Below are experts of layer 3 (counted from 0) of a mixture-of-experts language model. Rows are named router (the router's row for the expert), gate (a neuron's input weights, with its number), up (a neuron's input weights, with its number), down (a neuron's output weights, with its number) and show model dimensions 128-255. Each number is 200 + 40 x the weight over its row's rms, rounded and kept within 0 to 999.
Before each expert's rows: a language model's description of what the expert responds to. This comes from a sample of Wikipedia text that the model never trained on.

# expert 25
What it handles: The prepositions in, In, since, until before dates or places, and small numbers starting table cells or scores, such as 1, 2, 3.
router,194,234,267,186,220,220,191,218,232,209,199,186,261,172,227,285,215,226,161,186,221,229,231,155,209,208,227,210,160,219,180,220,157,203,166,208,259,233,200,229,161,261,175,269,209,130,230,227,176,189,198,164,178,198,189,186,164,205,161,199,240,206,190,180,241,207,246,273,253,220,218,187,206,188,200,241,200,209,194,140,174,280,147,132,245,144,135,268,188,234,111,187,158,116,211,207,268,211,260,199,132,124,213,162,238,218,212,187,227,289,250,169,252,287,189,188,130,224,175,218,223,173,280,207,156,190,227,213
gate0,175,239,132,216,347,249,179,121,198,283,158,254,200,147,220,248,186,264,186,181,139,174,234,172,146,198,196,232,206,164,190,208,151,190,196,258,217,162,193,197,194,131,223,184,192,196,240,187,169,212,204,202,269,217,249,247,267,271,170,208,234,212,166,195,224,254,159,218,260,184,208,275,150,220,196,229,205,267,185,207,212,285,168,300,173,137,240,236,217,267,170,239,257,147,234,196,190,173,202,173,231,192,245,163,253,177,272,228,203,297,143,209,230,231,228,202,232,262,234,222,185,188,218,216,231,207,224,210
up0,181,225,211,156,215,232,187,218,204,180,174,226,162,231,207,246,149,227,144,205,135,225,255,179,184,158,219,182,195,143,131,202,216,211,209,220,259,202,199,202,267,216,202,200,181,253,164,158,200,174,222,214,261,253,176,185,200,161,162,235,218,189,151,233,247,202,225,213,134,217,180,168,249,226,187,225,260,208,130,187,225,176,102,178,210,147,142,112,148,272,195,232,235,277,249,218,194,241,184,224,176,214,245,203,166,156,199,210,194,172,235,132,174,157,186,188,171,237,188,206,182,207,133,241,206,226,211,143
down0,199,116,216,234,151,201,174,217,137,173,231,246,236,197,274,191,198,218,241,223,147,205,208,181,201,161,188,231,120,191,234,236,206,157,98,229,235,181,218,199,207,221,185,271,165,238,205,289,256,202,217,209,175,154,195,187,246,237,203,192,179,242,162,192,154,248,209,196,180,174,209,195,183,223,218,271,203,175,254,119,195,196,229,158,204,213,211,164,195,283,215,159,173,237,237,209,129,254,226,214,150,166,199,170,201,224,209,203,211,197,150,221,155,169,189,181,225,138,197,149,278,227,183,216,203,187,181,282

# expert 61
What it handles: Past participles and verbs in passive or relative clauses, such as written by, used, released, built, providing, and the preposition by.
router,157,235,195,145,236,244,237,214,231,229,220,187,238,184,193,210,180,261,151,158,230,182,232,141,217,242,235,212,218,243,167,220,140,159,167,199,238,214,176,233,187,216,183,211,157,193,225,202,175,155,220,191,220,254,192,225,173,232,145,224,145,223,247,243,171,210,226,211,269,209,186,172,178,140,184,227,171,225,175,129,242,244,194,178,226,203,190,273,202,182,93,169,246,147,223,226,197,260,261,177,173,156,223,160,243,136,218,226,196,247,206,185,229,218,194,215,209,223,179,218,288,203,220,268,202,233,242,259
gate0,188,186,173,240,195,216,141,233,256,232,179,217,200,204,153,191,232,111,167,227,227,135,239,170,240,176,203,147,176,241,250,174,160,218,176,299,160,224,225,142,215,162,214,185,178,184,188,218,282,230,236,258,169,193,200,115,201,159,197,195,169,173,165,256,239,205,153,198,258,163,249,188,289,226,230,172,186,167,139,245,149,163,286,225,133,206,239,128,190,91,181,141,173,247,205,211,251,193,164,249,262,237,191,178,188,165,203,132,193,204,152,265,170,232,222,237,223,189,228,229,201,201,207,170,214,215,155,142
up0,235,176,217,214,275,137,235,233,200,138,202,192,171,132,180,227,271,177,242,155,215,237,227,197,150,190,165,293,250,196,189,213,150,196,177,155,235,262,210,248,237,191,153,227,150,68,193,332,191,261,229,202,193,266,137,214,274,226,200,208,206,203,192,189,254,176,272,142,161,205,200,271,152,175,150,214,164,176,217,249,173,146,171,235,238,151,178,243,207,192,221,210,223,201,244,170,273,155,134,156,202,277,195,246,183,133,242,149,186,77,210,204,254,211,209,154,163,176,189,250,145,177,196,154,112,150,127,229
down0,234,273,211,181,197,220,162,225,189,207,157,211,172,114,203,195,157,304,170,142,220,178,196,267,311,222,214,209,174,142,229,141,248,195,127,168,224,207,99,228,137,249,218,249,232,154,196,229,194,201,144,197,213,221,205,245,166,170,228,197,225,128,229,186,168,177,217,176,202,139,146,270,268,257,198,281,205,222,222,215,198,188,192,192,225,157,203,164,131,213,162,217,221,132,230,200,234,288,215,250,218,162,216,214,222,267,239,247,114,226,199,145,151,187,223,194,217,178,174,198,200,187,200,238,177,183,169,242

# expert 37
What it handles: The equals signs of section and article headings such as = Sigma Rho =, and the articles a and an; also United, US, former.
router,135,178,290,175,219,233,212,193,236,199,263,185,203,233,229,218,189,212,169,143,244,180,233,175,204,205,236,281,190,224,173,280,174,210,185,306,234,133,128,284,197,204,156,255,190,229,149,287,193,151,272,107,205,225,198,266,182,207,158,176,222,276,239,243,184,278,211,251,262,172,186,154,275,177,235,223,223,246,220,182,296,231,194,187,223,133,179,197,149,252,170,208,237,178,210,206,222,255,221,162,127,159,249,199,182,161,259,263,227,273,209,108,210,234,216,168,220,199,168,211,230,198,172,232,178,227,240,210
gate0,213,197,225,180,203,225,146,207,222,235,184,100,240,153,295,183,164,242,187,231,170,221,145,140,159,196,218,182,220,186,216,140,233,212,233,229,190,239,189,175,162,173,188,186,199,254,205,227,138,202,192,144,194,138,183,270,206,191,159,201,236,214,235,198,169,154,262,141,140,207,216,196,162,210,204,208,263,281,101,221,211,224,157,263,141,116,242,258,242,161,199,306,193,223,179,254,194,205,211,183,186,238,264,259,187,212,188,252,206,263,192,136,242,206,160,268,158,140,244,175,251,145,236,217,174,198,202,276
up0,101,244,268,167,197,272,161,166,257,222,257,202,200,257,183,236,212,154,202,209,132,230,150,167,171,174,234,221,223,286,174,243,245,146,250,205,181,210,137,228,196,162,151,175,184,175,214,132,251,184,198,200,174,225,172,245,167,223,161,266,159,234,254,184,195,209,214,184,192,185,208,241,197,152,199,173,207,241,169,128,166,213,187,213,188,290,186,217,229,217,178,236,218,169,247,194,196,156,258,208,180,179,235,178,200,183,138,195,237,193,259,97,197,234,142,206,219,208,212,245,249,226,168,160,153,347,143,254
down0,281,251,189,153,185,198,308,147,231,222,224,207,248,240,161,194,168,262,241,171,277,186,237,138,288,240,184,142,173,197,151,146,117,194,261,208,177,221,235,164,169,200,168,205,205,202,218,247,193,240,189,185,202,186,195,186,268,235,235,202,180,182,189,220,242,153,197,183,200,165,207,249,228,191,234,133,147,221,226,338,197,200,246,231,195,148,167,241,215,145,177,218,241,228,201,184,245,273,166,248,243,216,170,159,227,184,204,245,218,187,131,166,222,202,171,185,214,159,189,213,108,167,197,178,183,187,220,135

# expert 50
What it handles: Final pieces of surnames, place names and foreign words, such as -mel, -ters, -son, -ler, -over, -ers.
router,141,206,235,170,266,220,270,232,235,262,240,177,220,170,247,230,177,276,158,185,187,189,244,223,211,292,249,202,285,239,216,246,175,177,172,250,200,211,178,270,204,231,200,267,114,178,205,204,180,165,233,146,188,263,199,271,180,203,220,200,250,261,234,229,162,213,257,219,237,168,195,168,208,206,221,236,150,174,252,143,302,210,157,192,251,154,116,231,162,256,134,218,258,158,174,266,221,224,235,253,141,147,191,211,215,139,297,233,246,217,196,183,214,277,275,233,208,276,159,239,248,185,241,229,253,275,230,221
gate0,313,212,229,276,248,183,255,262,194,169,173,166,195,184,159,270,181,218,249,310,199,239,201,226,181,187,195,193,233,234,244,126,191,190,221,244,236,150,228,179,174,191,221,285,198,165,184,139,227,209,236,244,211,235,202,218,133,131,116,88,141,180,176,179,259,238,213,191,200,250,253,146,219,204,199,230,204,180,229,52,196,201,226,214,234,143,198,246,147,196,212,202,220,228,211,232,146,169,208,138,235,201,174,158,126,189,189,287,177,179,232,200,182,223,276,172,123,141,180,254,235,166,257,176,261,149,165,203
up0,294,234,246,231,165,176,166,203,181,192,242,203,254,107,217,180,247,176,179,173,173,228,265,143,222,212,182,230,222,156,250,231,196,153,221,158,274,199,214,236,139,186,204,229,232,218,206,175,149,255,200,190,263,201,205,184,231,170,209,223,223,209,225,199,221,163,168,179,218,209,199,182,177,219,191,140,202,232,253,248,276,150,205,223,203,251,198,185,312,153,135,185,154,233,137,157,220,213,140,218,223,244,209,168,174,164,190,178,221,215,172,189,250,215,255,160,247,242,186,187,264,185,209,245,243,196,201,195
down0,277,279,197,244,197,260,169,147,154,186,228,128,173,211,188,187,170,221,327,131,299,202,174,180,169,208,220,161,227,175,261,198,213,239,163,177,173,156,153,230,227,199,217,234,161,211,212,189,167,156,216,235,197,235,195,193,133,201,256,248,143,254,222,281,201,192,241,237,233,185,136,215,180,201,124,208,137,187,215,217,149,161,213,188,195,216,214,147,218,190,206,148,144,263,165,176,165,137,146,202,153,216,269,231,173,288,174,220,251,219,192,198,176,177,258,184,149,206,210,198,265,236,178,151,183,203,133,203

# expert 57
What it handles: Prepositions in running prose, mostly in, of, to, on, from, with, including sentence-opening In before dates, and in for inches.
router,140,243,234,180,264,273,224,200,207,187,227,187,229,174,237,289,202,213,174,121,221,238,225,164,229,270,230,261,214,201,202,202,143,163,180,281,254,178,168,217,200,237,183,245,193,188,212,225,154,184,232,137,183,158,130,251,138,180,186,170,228,188,241,249,212,233,203,298,263,232,185,207,218,142,237,186,177,208,217,147,288,266,144,171,246,147,101,252,165,218,127,224,242,189,180,200,209,184,262,192,172,130,217,155,236,162,248,223,232,260,209,185,262,273,232,225,118,256,181,242,245,163,219,213,216,242,225,281
gate0,228,245,213,187,201,154,183,150,102,226,192,199,179,188,135,195,170,218,164,259,158,179,199,193,193,224,182,165,214,228,213,245,154,238,234,190,188,195,151,214,237,191,206,167,222,118,206,218,161,177,228,190,209,138,242,200,171,94,208,174,143,114,166,202,234,289,175,213,208,172,217,210,190,255,216,202,174,201,220,149,211,181,225,149,245,124,173,201,307,202,209,201,159,184,185,220,241,147,212,199,98,210,179,224,144,162,189,167,228,190,216,228,258,140,214,226,230,191,292,87,160,256,290,242,185,195,219,192
up0,261,121,168,215,262,271,151,164,211,254,203,199,209,158,171,274,181,251,215,172,143,239,166,206,279,148,170,191,215,148,227,206,266,263,213,278,288,199,233,248,142,183,214,175,161,246,261,264,127,255,187,169,252,180,208,130,215,223,147,222,258,170,213,203,157,198,181,218,213,176,199,195,209,233,293,154,266,145,208,292,177,257,224,181,232,126,254,188,225,145,184,193,235,184,214,212,237,220,166,192,212,186,250,135,259,200,180,210,166,178,208,205,205,173,233,201,249,219,184,148,200,185,146,192,225,190,187,220
down0,187,204,105,231,229,222,181,165,221,198,220,202,279,195,215,204,191,263,232,195,169,288,197,239,179,160,169,217,197,156,163,143,222,212,322,268,187,191,230,199,169,157,177,177,177,185,218,206,203,216,184,191,244,131,283,212,182,259,178,191,220,188,168,240,220,173,211,233,149,183,164,145,199,188,207,274,220,159,225,270,130,196,206,205,190,151,168,224,227,232,255,248,207,270,238,204,211,130,143,138,155,215,247,182,252,219,105,214,293,159,256,209,191,100,121,196,199,199,213,221,192,209,195,214,237,132,172,187

# expert 39
What it handles: Two- and three-digit number tokens and 000/00 in tables, scores, years and statistics, such as 100, 25, 1775.
router,175,221,196,154,214,223,238,208,197,260,190,109,252,232,243,197,165,182,174,164,285,191,225,199,229,211,230,258,258,223,167,241,145,193,226,219,220,180,134,196,158,243,162,230,117,180,201,252,154,168,223,173,208,231,166,228,188,221,174,186,234,217,319,224,228,232,218,286,206,186,193,151,225,168,166,230,197,202,174,156,244,194,166,180,232,149,185,173,134,265,122,163,262,159,230,198,194,251,251,228,161,175,159,146,286,191,260,211,248,211,209,72,285,221,196,207,125,225,242,223,236,201,266,212,189,260,256,270
gate0,160,263,189,275,222,128,192,278,250,227,219,272,227,293,200,242,199,166,170,176,163,143,293,150,163,198,250,213,189,221,145,226,208,178,226,202,270,216,206,176,206,209,175,215,215,271,217,147,310,154,205,201,189,198,218,217,239,166,189,173,185,160,214,151,194,122,220,202,129,209,153,187,201,204,243,158,130,232,120,267,233,223,211,145,284,245,198,198,140,277,145,134,181,185,202,234,168,203,224,202,170,209,268,312,225,215,233,190,214,250,221,247,173,232,240,179,159,180,187,135,214,252,261,183,227,115,214,218
up0,156,108,223,221,190,239,229,298,239,147,191,183,244,263,102,249,186,165,236,139,272,151,217,218,226,230,219,176,228,118,210,191,155,200,251,209,177,184,109,252,213,131,216,220,269,235,218,178,244,234,97,173,232,246,201,209,181,232,244,199,199,215,209,216,173,245,182,274,232,269,210,180,218,230,226,187,156,232,242,288,139,100,246,208,150,174,190,298,163,213,176,140,184,184,180,213,216,254,206,189,154,225,233,194,205,228,172,240,201,213,200,161,277,176,195,241,252,179,181,217,206,197,217,240,179,232,148,264
down0,141,145,132,152,222,174,196,194,124,246,246,221,232,175,163,236,156,148,247,93,226,215,215,184,243,190,233,149,166,218,200,174,188,168,158,202,209,234,186,204,217,248,213,193,203,209,225,189,237,202,255,230,242,202,314,255,186,160,171,231,155,169,249,204,181,204,227,215,225,254,183,236,239,226,192,177,203,191,233,223,79,181,227,166,172,227,219,170,134,194,237,183,151,185,166,182,246,245,224,131,170,231,241,240,169,251,179,244,204,203,227,181,234,182,244,227,214,177,195,205,205,77,223,166,116,214,243,191

# expert 41
What it handles: The articles a and an, capital A and An, and words like new, New, no, one, typically after is, as, with, or in.
router,174,218,272,162,245,237,238,225,240,249,259,166,229,192,196,232,186,190,214,172,236,199,214,159,204,248,234,188,237,192,186,210,198,192,166,182,250,129,138,220,174,224,98,237,174,215,171,192,190,186,261,148,193,248,165,221,169,199,161,171,219,258,223,221,205,258,222,277,246,148,165,110,303,193,223,180,187,236,206,184,226,215,162,160,212,192,161,204,131,232,206,181,273,174,256,197,200,222,239,137,151,103,200,185,203,184,206,184,211,195,163,91,231,249,206,181,155,226,235,228,253,188,186,256,193,205,278,279
gate0,147,216,175,234,251,223,154,169,185,162,200,180,242,176,136,238,203,195,168,122,186,186,254,224,149,202,165,292,215,171,208,214,147,188,153,216,247,144,292,181,181,211,123,229,255,250,117,191,156,241,227,206,198,151,149,227,199,179,239,199,133,246,291,222,167,213,229,204,211,255,162,171,197,256,172,155,211,154,135,152,184,246,211,210,150,203,285,236,252,236,187,160,153,232,245,193,235,169,143,248,237,238,190,239,226,171,172,132,215,164,219,205,227,153,165,256,170,238,159,176,233,152,230,182,133,184,240,193
up0,268,237,171,134,256,197,287,212,139,190,185,187,164,212,206,231,184,168,152,185,132,211,137,211,252,222,206,257,202,183,260,190,229,250,231,246,234,216,190,199,220,183,242,212,144,232,141,180,168,293,174,223,300,235,158,178,248,179,209,207,245,220,199,219,211,278,249,262,262,225,224,171,187,117,225,151,151,179,204,125,238,165,215,233,177,226,128,220,235,233,164,132,225,170,201,227,182,225,221,246,118,184,211,98,191,249,202,163,183,160,210,151,202,183,169,131,196,191,202,244,242,142,154,218,140,283,156,172
down0,106,227,161,199,186,260,184,225,229,231,244,175,178,164,141,306,246,179,163,143,108,178,190,156,227,173,176,197,118,214,225,202,181,161,218,175,305,181,178,194,164,212,260,214,257,163,178,172,198,290,165,170,236,192,230,167,181,197,182,236,183,191,199,247,167,178,213,248,209,309,244,246,201,228,257,182,174,172,184,176,225,176,186,267,184,226,183,229,290,236,140,211,206,232,221,185,236,170,199,175,179,168,198,140,191,186,222,206,149,201,239,163,156,131,184,212,152,253,131,268,176,188,175,163,231,236,155,190

# expert 34
What it handles: Two-digit numbers in tables, squad lists and ranges (16, 45), plus about before distances, and during, through, in before years.
router,190,273,239,201,246,280,236,188,191,222,185,191,230,155,235,235,135,162,100,185,246,207,261,158,221,252,238,278,226,287,194,220,155,155,201,208,247,204,165,188,199,263,169,224,185,176,236,237,164,171,229,210,193,249,150,202,179,150,207,209,256,208,226,213,178,213,228,256,255,180,178,192,210,172,213,219,218,214,209,117,227,199,211,152,172,156,169,178,155,231,162,209,274,190,132,211,210,249,237,176,158,149,184,158,245,173,222,239,236,243,237,170,205,258,208,205,142,207,164,230,283,153,284,237,235,241,247,262
gate0,245,211,237,226,167,192,184,139,165,175,282,142,124,220,194,237,209,243,238,206,247,225,184,162,234,222,233,222,271,218,203,194,164,194,262,317,201,253,293,247,193,246,185,152,179,140,220,236,166,216,93,238,148,232,215,258,223,188,183,188,240,145,140,175,244,218,158,266,51,156,190,240,152,214,227,184,185,175,225,210,203,281,175,204,190,146,224,247,151,189,272,248,213,216,176,214,182,282,209,210,230,236,201,175,236,252,263,163,188,171,280,208,232,199,154,189,150,227,225,196,158,290,131,210,180,211,221,197
up0,191,224,57,178,170,224,162,183,203,249,166,235,200,211,170,134,194,227,225,195,202,201,314,165,140,173,216,229,224,208,196,177,223,226,274,180,180,188,148,201,196,231,166,176,113,218,239,159,175,252,173,182,164,201,223,163,262,205,267,156,218,251,145,166,211,241,181,181,168,205,184,255,158,130,216,280,137,240,247,198,199,276,188,184,230,186,221,260,256,214,133,194,210,169,175,195,184,181,178,204,199,248,202,177,232,179,275,204,163,169,235,185,172,153,166,172,181,252,241,284,245,178,217,177,191,175,157,166
down0,234,184,178,236,233,133,251,185,199,202,231,222,193,279,272,167,164,204,227,148,202,138,185,147,215,158,227,205,198,211,197,281,234,169,174,164,182,203,200,220,182,249,232,195,290,226,189,275,174,113,176,221,199,210,244,203,201,161,184,182,251,288,205,209,178,237,228,145,191,147,255,132,216,174,189,262,220,214,222,200,221,178,183,132,188,190,226,135,179,146,240,162,137,169,325,218,200,232,193,263,164,254,168,190,251,160,136,133,139,198,215,197,196,168,234,193,194,169,160,169,255,154,218,201,141,240,191,194

# expert 47
What it handles: Short letter fragments inside words, especially f, n, l, un, en, as in pitfalls, bugfixes, landfill, Kommunistisk.
router,67,185,174,217,188,193,219,205,199,248,218,195,248,190,244,258,184,198,154,187,280,225,248,209,279,231,257,255,239,197,210,263,173,222,153,238,245,187,220,223,141,210,155,258,151,181,200,248,154,141,231,171,165,221,178,240,150,237,206,185,194,200,250,214,255,232,233,229,205,162,205,173,260,223,196,227,143,231,226,68,219,213,165,181,240,179,172,236,130,228,208,101,215,218,225,222,153,172,204,221,135,231,193,146,224,135,235,225,225,224,164,152,162,231,290,254,155,279,174,235,261,140,237,247,196,258,237,199
gate0,170,219,142,171,257,249,146,287,113,170,199,185,209,221,229,202,238,173,58,192,256,176,194,191,179,212,185,186,279,179,139,216,134,170,213,199,182,231,226,221,231,251,215,146,238,205,223,165,127,183,180,217,198,250,167,214,225,179,197,208,158,206,101,173,277,212,165,167,193,208,218,169,229,177,278,203,204,201,190,253,99,247,144,213,220,253,215,271,146,177,218,173,125,240,162,292,180,183,247,214,175,124,262,269,176,199,222,220,199,234,292,234,228,142,263,201,183,199,164,151,223,176,141,145,191,182,189,188
up0,193,273,166,211,222,172,255,263,149,154,209,240,138,201,179,201,175,242,167,179,211,157,268,262,192,194,203,173,242,152,265,195,275,232,195,239,216,173,185,246,132,171,179,235,182,205,150,190,214,263,210,158,175,138,311,241,141,151,146,256,226,274,220,196,244,127,234,207,219,182,168,177,230,186,173,170,174,217,222,189,249,158,213,252,213,195,216,231,234,294,190,210,202,116,133,115,143,218,251,206,146,208,168,261,192,200,220,224,177,174,156,243,186,256,203,172,168,257,168,141,226,184,178,274,214,201,235,203
down0,156,204,228,162,218,187,255,220,175,223,135,206,162,177,252,196,199,143,239,190,259,214,191,225,184,228,187,269,188,144,212,185,149,281,205,154,209,211,270,130,165,163,242,162,287,158,238,192,176,230,180,197,243,235,216,231,178,188,192,202,201,199,184,131,149,263,224,176,282,220,188,164,245,176,220,160,189,188,167,178,185,194,101,179,172,150,229,192,175,167,235,173,150,193,147,226,110,172,202,220,146,153,134,172,259,198,211,143,179,140,217,112,207,263,252,186,226,194,159,183,243,222,228,286,238,222,221,161

# expert 56
What it handles: Pipe and semicolon separators between numbers in stats and results tables, plus headers like Total, Votes, %, Pts, Apps.
router,127,239,207,162,184,224,262,262,217,241,233,182,255,181,288,211,180,225,174,189,259,221,209,198,175,208,225,261,214,249,147,204,160,191,193,247,192,175,162,238,165,245,116,239,150,207,204,254,128,168,225,139,197,218,178,248,174,210,173,134,202,204,217,184,200,232,254,276,224,195,203,102,268,188,210,244,193,204,192,141,211,228,183,118,234,169,158,244,115,251,157,197,221,156,236,169,176,305,212,236,159,156,172,166,275,197,229,223,235,219,202,146,268,217,231,168,104,262,227,235,230,164,203,276,190,211,228,245
gate0,256,232,217,275,170,197,217,191,145,169,173,243,161,175,217,248,162,180,233,203,158,158,139,226,209,203,218,248,207,237,203,167,202,161,232,158,203,230,163,208,221,147,194,201,248,280,161,204,228,213,199,262,173,199,224,169,189,175,260,151,244,230,306,210,220,184,162,241,223,142,199,173,165,218,261,190,220,156,247,121,150,175,219,184,201,207,167,203,202,228,175,129,214,277,207,158,307,179,202,181,222,122,200,242,191,173,202,248,215,249,141,136,223,200,222,225,197,184,139,250,211,206,128,260,223,305,211,190
up0,182,218,208,227,189,186,140,165,228,228,162,228,178,184,265,206,191,217,239,195,177,150,153,224,181,235,158,239,280,320,209,192,226,99,171,201,158,141,141,105,164,249,187,186,258,228,213,243,177,208,278,193,254,237,155,196,215,232,238,252,331,201,165,169,189,276,207,87,229,152,194,102,151,184,209,143,159,196,253,234,230,205,196,221,185,203,263,251,208,171,186,194,174,257,218,171,184,202,149,152,127,142,189,164,206,198,193,132,192,172,188,215,142,214,215,245,216,268,113,249,239,122,173,231,192,295,196,125
down0,236,208,217,249,187,178,255,179,181,251,139,190,264,248,213,190,173,244,232,215,184,171,227,215,173,240,264,251,138,233,159,221,225,203,190,251,232,254,212,282,219,140,222,149,168,186,225,208,222,235,206,179,197,190,237,221,249,190,179,210,172,188,164,178,236,282,189,244,142,258,181,181,244,144,277,217,214,139,296,211,274,170,244,163,196,165,205,225,151,220,178,217,236,248,205,235,219,304,224,197,155,291,231,230,172,225,173,179,203,155,190,172,245,209,157,257,269,233,157,262,198,153,193,193,167,211,220,157

# expert 62
What it handles: Auxiliaries, negation and adverbs in argumentative prose, such as not, would, can, also, did, necessarily, plus following verbs.
router,151,205,196,188,213,214,243,194,196,208,238,167,175,169,191,218,96,172,147,177,256,197,226,163,217,233,241,233,236,240,160,182,158,196,153,186,264,186,186,273,186,211,81,242,225,197,232,245,146,150,246,155,204,154,125,228,159,173,191,163,215,212,213,250,156,243,218,272,282,222,245,190,248,193,238,261,212,171,263,163,228,218,216,195,245,174,105,191,186,229,233,138,259,186,189,201,277,255,232,184,232,133,218,150,206,187,261,238,261,242,173,149,270,195,264,214,158,204,251,236,237,253,220,254,183,239,172,261
gate0,200,242,160,215,184,160,162,161,121,225,153,215,253,241,203,214,251,201,221,176,240,198,181,180,236,227,199,227,229,229,220,147,182,217,87,182,204,144,174,204,157,275,227,239,249,186,273,149,208,248,188,236,218,226,207,194,157,218,114,155,218,176,117,228,184,208,226,217,201,256,163,155,168,183,212,185,162,190,186,145,204,229,132,277,182,245,160,105,139,210,147,226,216,191,250,253,142,148,216,196,226,237,181,238,154,225,199,229,191,261,166,193,232,192,252,211,175,304,163,233,181,153,137,128,154,169,213,197
up0,239,214,203,265,187,182,207,175,224,189,220,189,151,170,265,279,149,126,227,218,238,212,222,143,238,146,234,251,214,210,203,187,234,232,235,192,206,184,240,232,196,222,136,265,169,202,161,157,244,132,148,198,190,220,123,194,168,174,183,212,221,200,181,185,162,182,166,247,191,129,200,203,262,170,251,163,175,221,224,251,218,192,135,165,238,217,280,161,195,192,245,163,179,215,104,303,274,188,157,199,193,147,181,100,182,206,261,203,199,188,217,261,226,201,187,208,236,273,227,200,231,227,148,201,202,201,164,179
down0,235,165,258,176,254,176,197,177,188,169,192,189,152,160,217,173,214,179,114,173,241,178,176,207,215,119,155,210,200,240,105,215,182,215,215,188,191,243,237,242,157,161,195,187,145,240,190,232,96,204,240,196,147,118,188,193,195,253,190,209,218,192,194,142,238,267,163,152,181,188,244,181,181,178,149,140,244,264,178,244,189,269,166,212,203,168,217,213,203,212,217,244,233,147,98,195,172,150,273,259,237,207,293,193,292,114,184,234,217,214,193,269,244,172,154,249,193,271,276,291,136,175,177,211,181,238,189,174

# expert 40
What it handles: Inner vowel-consonant pieces like ug, ag, ul, ob, op after a capital first letter in rare names and foreign words, e.g. C-ul-inary, P-ug.
router,218,234,230,164,231,244,239,256,211,196,219,133,208,174,215,195,176,244,165,128,220,214,227,194,179,218,211,174,210,209,174,243,188,133,196,258,286,215,149,209,151,209,175,233,233,179,164,216,145,181,213,154,212,228,177,213,215,154,206,149,195,243,212,251,241,223,242,265,232,237,159,174,206,182,224,199,164,217,179,117,229,249,208,167,209,218,151,279,108,214,148,244,227,167,220,233,240,261,214,215,175,143,283,204,189,198,178,267,258,223,162,182,244,279,230,263,158,272,192,223,250,157,271,240,233,233,218,159
gate0,161,215,144,203,294,187,193,206,175,245,164,199,145,200,139,226,176,263,191,198,131,178,220,227,184,188,157,192,228,161,190,315,193,141,293,231,223,240,239,164,168,207,212,303,275,196,186,152,245,158,79,179,207,261,221,215,174,165,186,198,255,239,210,217,188,164,178,215,213,182,213,198,195,208,195,212,161,250,170,185,168,207,255,213,218,204,227,177,171,259,249,156,254,231,184,227,147,236,196,160,207,238,209,222,185,189,184,303,227,198,264,236,200,142,180,294,176,188,201,219,213,195,186,219,243,218,204,199
up0,147,243,234,213,174,213,197,109,283,217,168,187,193,245,195,267,243,311,164,165,211,216,233,170,220,188,168,233,192,159,101,148,251,197,223,248,181,220,170,220,288,248,180,206,207,174,156,165,287,154,187,164,185,203,183,242,229,208,220,201,161,167,249,152,126,179,228,237,266,179,190,187,154,213,153,226,202,178,178,121,174,210,201,179,230,203,242,124,271,229,213,173,161,228,225,204,232,132,149,211,241,200,121,193,239,238,181,192,148,169,183,245,212,260,211,203,284,186,218,183,241,233,213,226,277,235,144,283
down0,247,255,235,187,209,153,190,206,210,173,206,211,195,150,222,245,227,182,103,224,186,163,175,123,229,225,168,178,183,202,224,250,274,94,227,211,234,216,230,224,192,314,205,202,195,185,320,205,202,235,168,268,219,255,197,220,191,205,181,217,213,109,167,196,122,259,166,176,239,220,214,160,178,232,208,257,175,188,203,197,208,179,208,228,154,145,249,148,206,195,162,197,191,197,145,200,188,248,202,212,140,214,186,239,246,216,181,128,221,202,202,170,250,148,167,260,133,122,177,227,218,227,215,203,236,187,254,246

# expert 49
What it handles: Forms of be like was, is, were, been, plus verbs and nouns right after a subject, such as became, taken, time, part.
router,164,179,228,233,290,254,257,235,220,237,193,125,278,210,239,222,201,280,180,149,247,126,230,212,235,255,217,248,275,230,139,197,167,196,154,217,225,173,176,227,141,228,125,237,147,199,216,199,141,184,220,187,194,209,193,256,150,202,166,167,156,254,250,202,226,238,211,266,213,175,203,209,215,112,205,205,177,184,230,132,258,257,207,149,217,126,187,227,168,192,162,223,215,148,206,222,182,273,213,203,154,210,233,161,242,152,240,275,153,237,173,221,239,210,219,238,191,242,193,261,265,138,235,243,155,213,223,242
gate0,231,216,235,180,247,200,177,232,131,184,193,208,232,181,208,163,177,218,171,189,287,174,189,241,190,152,208,172,234,250,165,206,226,217,262,125,149,219,210,246,140,194,167,255,227,277,167,124,233,175,205,93,226,177,216,259,174,269,159,206,205,169,246,99,263,197,178,265,232,162,200,216,256,150,188,212,214,174,228,232,175,169,177,207,161,201,270,265,148,207,189,242,216,208,111,167,221,123,228,302,153,92,177,235,257,238,269,202,205,299,269,239,151,185,186,176,199,203,192,190,267,212,183,152,138,223,183,110
up0,182,253,201,189,150,256,193,180,191,200,197,206,240,185,155,215,173,186,175,177,189,213,227,249,166,146,245,216,222,215,229,244,168,227,230,214,173,192,173,212,202,156,218,191,174,192,188,181,188,217,192,188,235,180,139,174,206,231,181,223,236,207,135,176,215,164,235,212,237,206,178,163,152,214,153,222,222,201,217,172,144,250,189,240,222,249,236,129,255,209,237,250,186,209,195,140,110,184,203,246,209,134,176,220,255,261,197,179,226,208,153,220,164,160,183,181,195,185,232,184,327,194,225,214,164,214,200,229
down0,172,150,167,174,178,195,161,163,201,221,168,131,202,258,156,188,241,216,247,158,230,194,174,276,225,221,204,158,235,221,160,280,187,181,245,215,134,204,210,120,248,212,161,161,85,150,166,138,213,259,200,247,256,218,227,182,142,137,147,167,266,145,215,220,213,167,195,178,206,214,196,179,182,225,204,204,229,190,234,174,143,241,235,195,264,256,131,194,261,199,202,207,257,175,236,182,114,220,201,198,194,231,185,145,142,181,174,238,191,202,260,216,162,219,175,204,214,199,195,114,215,157,270,222,167,208,209,181